{"num_hidden_layers": 14, "hidden_size": 128, "n_experts": 256, "experts_per_token": 4, "d_expert": 96, "d_shared_expert": 0, "hidden_act": "gelu", "moe_layers": [1, 3, 5, 7, 9, 11, 13], "router_score": "softmax", "normalize_top_k": false, "routed_scale": 18.5, "balance_loss": 0.0103, "balance_bias": false, "init_std_router": 0.0111, "lr_router": 0.00145, "vocab_size": 4096, "norm": "layernorm", "norm_eps": 1e-06, "tie_word_embeddings": false, "optimizer": "adam_variant", "learning_rate": 0.00221, "beta1": 0.9, "max_grad_norm": 0.5, "batch_tokens": 131072, "max_seq_len": 256, "train_tokens": 673400000, "max_steps": 5138, "dataset": "wikipedia_en"}
Below are experts of layer 5 (counted from 0) of a mixture-of-experts language model. Rows are named router (the router's row for the expert), down (a neuron's output weights, with its number) and show model dimensions 0-127. Each number is 200 + 40 x the weight over its row's rms, rounded and kept within 0 to 999.
Before each expert's rows: a language model's description of what the expert responds to; "comes before" lists some tokens at least twice as common just after its tokens as in all text. This comes from a sample of Wikipedia text that the model never trained on. Tokens count by the router's weight.

# expert 13
Capital letters in abbreviations
comes before: " |", "E", "P", "I", "S", "N"
router,135,176,205,281,165,229,149,236,245,154,168,179,169,225,229,222,217,241,280,177,165,165,287,200,159,193,179,202,140,166,216,225,228,217,207,214,238,127,186,182,204,214,210,142,248,211,203,205,235,265,242,166,187,221,188,128,161,269,186,216,210,257,284,193,180,255,136,187,169,253,248,117,195,202,246,255,173,206,239,220,212,213,142,228,267,136,226,155,244,119,273,234,167,190,210,200,240,152,138,164,151,229,224,117,246,190,209,188,234,222,242,212,176,208,216,209,109,212,157,240,203,162,216,244,212,187,189,151
down0,135,162,189,224,254,149,116,130,190,139,116,190,199,205,190,218,173,253,222,199,237,225,182,102,128,200,185,155,209,182,205,214,242,205,230,228,239,190,185,217,247,244,198,169,207,190,245,202,197,200,167,171,131,129,265,210,90,165,200,228,164,277,188,214,231,206,195,254,255,175,245,163,266,179,260,219,203,183,226,232,183,282,165,200,154,177,142,179,144,144,234,212,249,170,176,234,267,247,239,203,164,200,130,210,218,220,191,233,205,218,159,222,170,176,194,289,191,202,216,204,223,249,172,233,148,254,279,215
down1,204,205,203,207,183,249,227,171,179,229,148,223,219,201,190,235,183,228,180,266,154,164,172,170,225,143,163,234,262,184,242,190,162,192,244,216,191,203,150,228,182,176,194,237,164,309,244,242,178,221,166,80,218,265,189,242,146,170,158,112,116,269,170,250,214,179,155,220,207,154,216,203,172,234,210,219,148,208,214,175,228,238,198,223,178,218,191,268,203,194,222,265,265,225,132,277,270,233,199,145,228,223,223,188,200,164,182,197,181,162,170,146,199,104,205,236,216,180,245,247,246,153,197,137,238,128,147,245

# expert 54
Line-start name letters, digits
comes before: "9", "0", "2", "1", "8", "="
router,158,214,219,205,184,156,172,158,176,131,199,182,244,245,175,174,233,182,158,177,233,245,147,236,178,201,251,223,203,238,178,147,205,184,187,138,225,209,111,199,197,205,153,208,210,144,200,260,239,168,213,162,139,136,216,156,280,295,260,193,215,176,135,244,213,148,207,149,272,203,210,232,171,226,232,231,212,279,179,199,190,228,159,258,216,196,239,222,211,121,189,220,266,174,166,162,224,231,70,234,151,214,168,245,162,219,189,177,153,225,205,201,247,182,242,275,162,215,161,256,177,222,174,225,260,248,141,243
down2,245,220,144,157,287,155,161,222,295,233,118,165,203,171,217,161,174,234,221,200,155,169,208,218,187,171,274,203,285,161,173,238,232,234,239,218,239,149,178,200,220,165,117,214,198,226,181,245,187,281,189,156,213,156,154,163,182,195,153,217,136,221,148,235,250,241,199,110,238,268,207,225,195,153,203,223,155,150,160,261,160,150,255,156,179,196,250,175,274,189,215,221,195,259,182,221,272,146,223,176,212,206,168,113,251,218,237,207,233,222,182,172,179,231,205,179,157,221,155,174,198,211,247,242,259,159,202,191
down3,116,222,96,198,295,207,130,144,260,165,147,159,178,192,208,212,176,269,200,196,176,200,291,160,185,228,225,205,196,217,149,168,162,180,144,187,167,192,233,185,168,141,195,187,256,274,133,133,199,154,123,201,191,181,232,209,273,155,244,221,190,196,179,177,261,219,212,169,198,234,200,226,242,242,198,223,165,212,189,249,210,215,255,272,207,264,205,184,249,272,239,198,182,218,184,200,170,130,257,251,212,220,166,164,195,240,288,225,142,249,240,188,193,187,186,172,225,172,139,161,171,240,206,224,137,251,201,207

# expert 18
Codes, digits, table bars
comes before: "0", " ", "}", "1", "2", "7"
router,230,215,220,257,173,249,181,130,188,217,225,228,171,161,97,203,206,185,153,199,203,178,163,252,153,174,138,242,154,219,243,248,137,176,164,212,233,191,262,147,232,215,172,111,193,256,138,198,239,193,227,167,181,187,263,160,274,123,230,99,118,256,166,229,250,223,156,160,173,244,212,211,237,266,274,246,239,177,181,185,208,210,172,245,244,162,255,193,193,205,189,216,210,259,175,179,149,209,283,184,203,210,175,191,223,288,259,185,214,156,202,177,236,229,239,166,205,214,201,185,182,199,154,204,190,186,142,145
down0,249,180,219,225,202,230,212,248,195,192,232,186,233,227,170,167,160,292,195,254,153,145,167,189,198,163,206,162,160,191,233,270,289,142,225,168,204,196,164,179,261,175,262,192,120,161,199,213,138,206,140,192,160,154,200,274,192,214,262,189,178,260,210,204,217,124,188,186,210,176,225,215,123,191,221,245,189,205,202,166,233,171,174,198,164,222,190,170,204,203,180,227,216,159,295,261,117,221,201,205,137,142,216,256,191,219,177,110,276,136,266,209,260,272,184,181,158,238,225,173,189,249,271,189,147,199,178,226
down1,209,176,230,193,243,261,194,237,250,171,201,267,181,247,230,220,189,177,168,126,229,214,165,196,261,211,222,242,199,181,198,215,141,189,219,111,234,167,167,253,145,214,154,142,199,181,219,170,210,187,230,200,127,169,161,163,227,196,151,205,182,214,143,197,209,178,180,248,216,202,162,201,194,224,92,230,165,194,261,168,141,172,140,206,164,252,155,177,192,268,203,184,261,245,208,265,217,301,197,173,179,207,198,204,268,250,113,212,250,224,110,179,151,185,163,192,209,241,253,191,302,279,253,234,216,230,187,176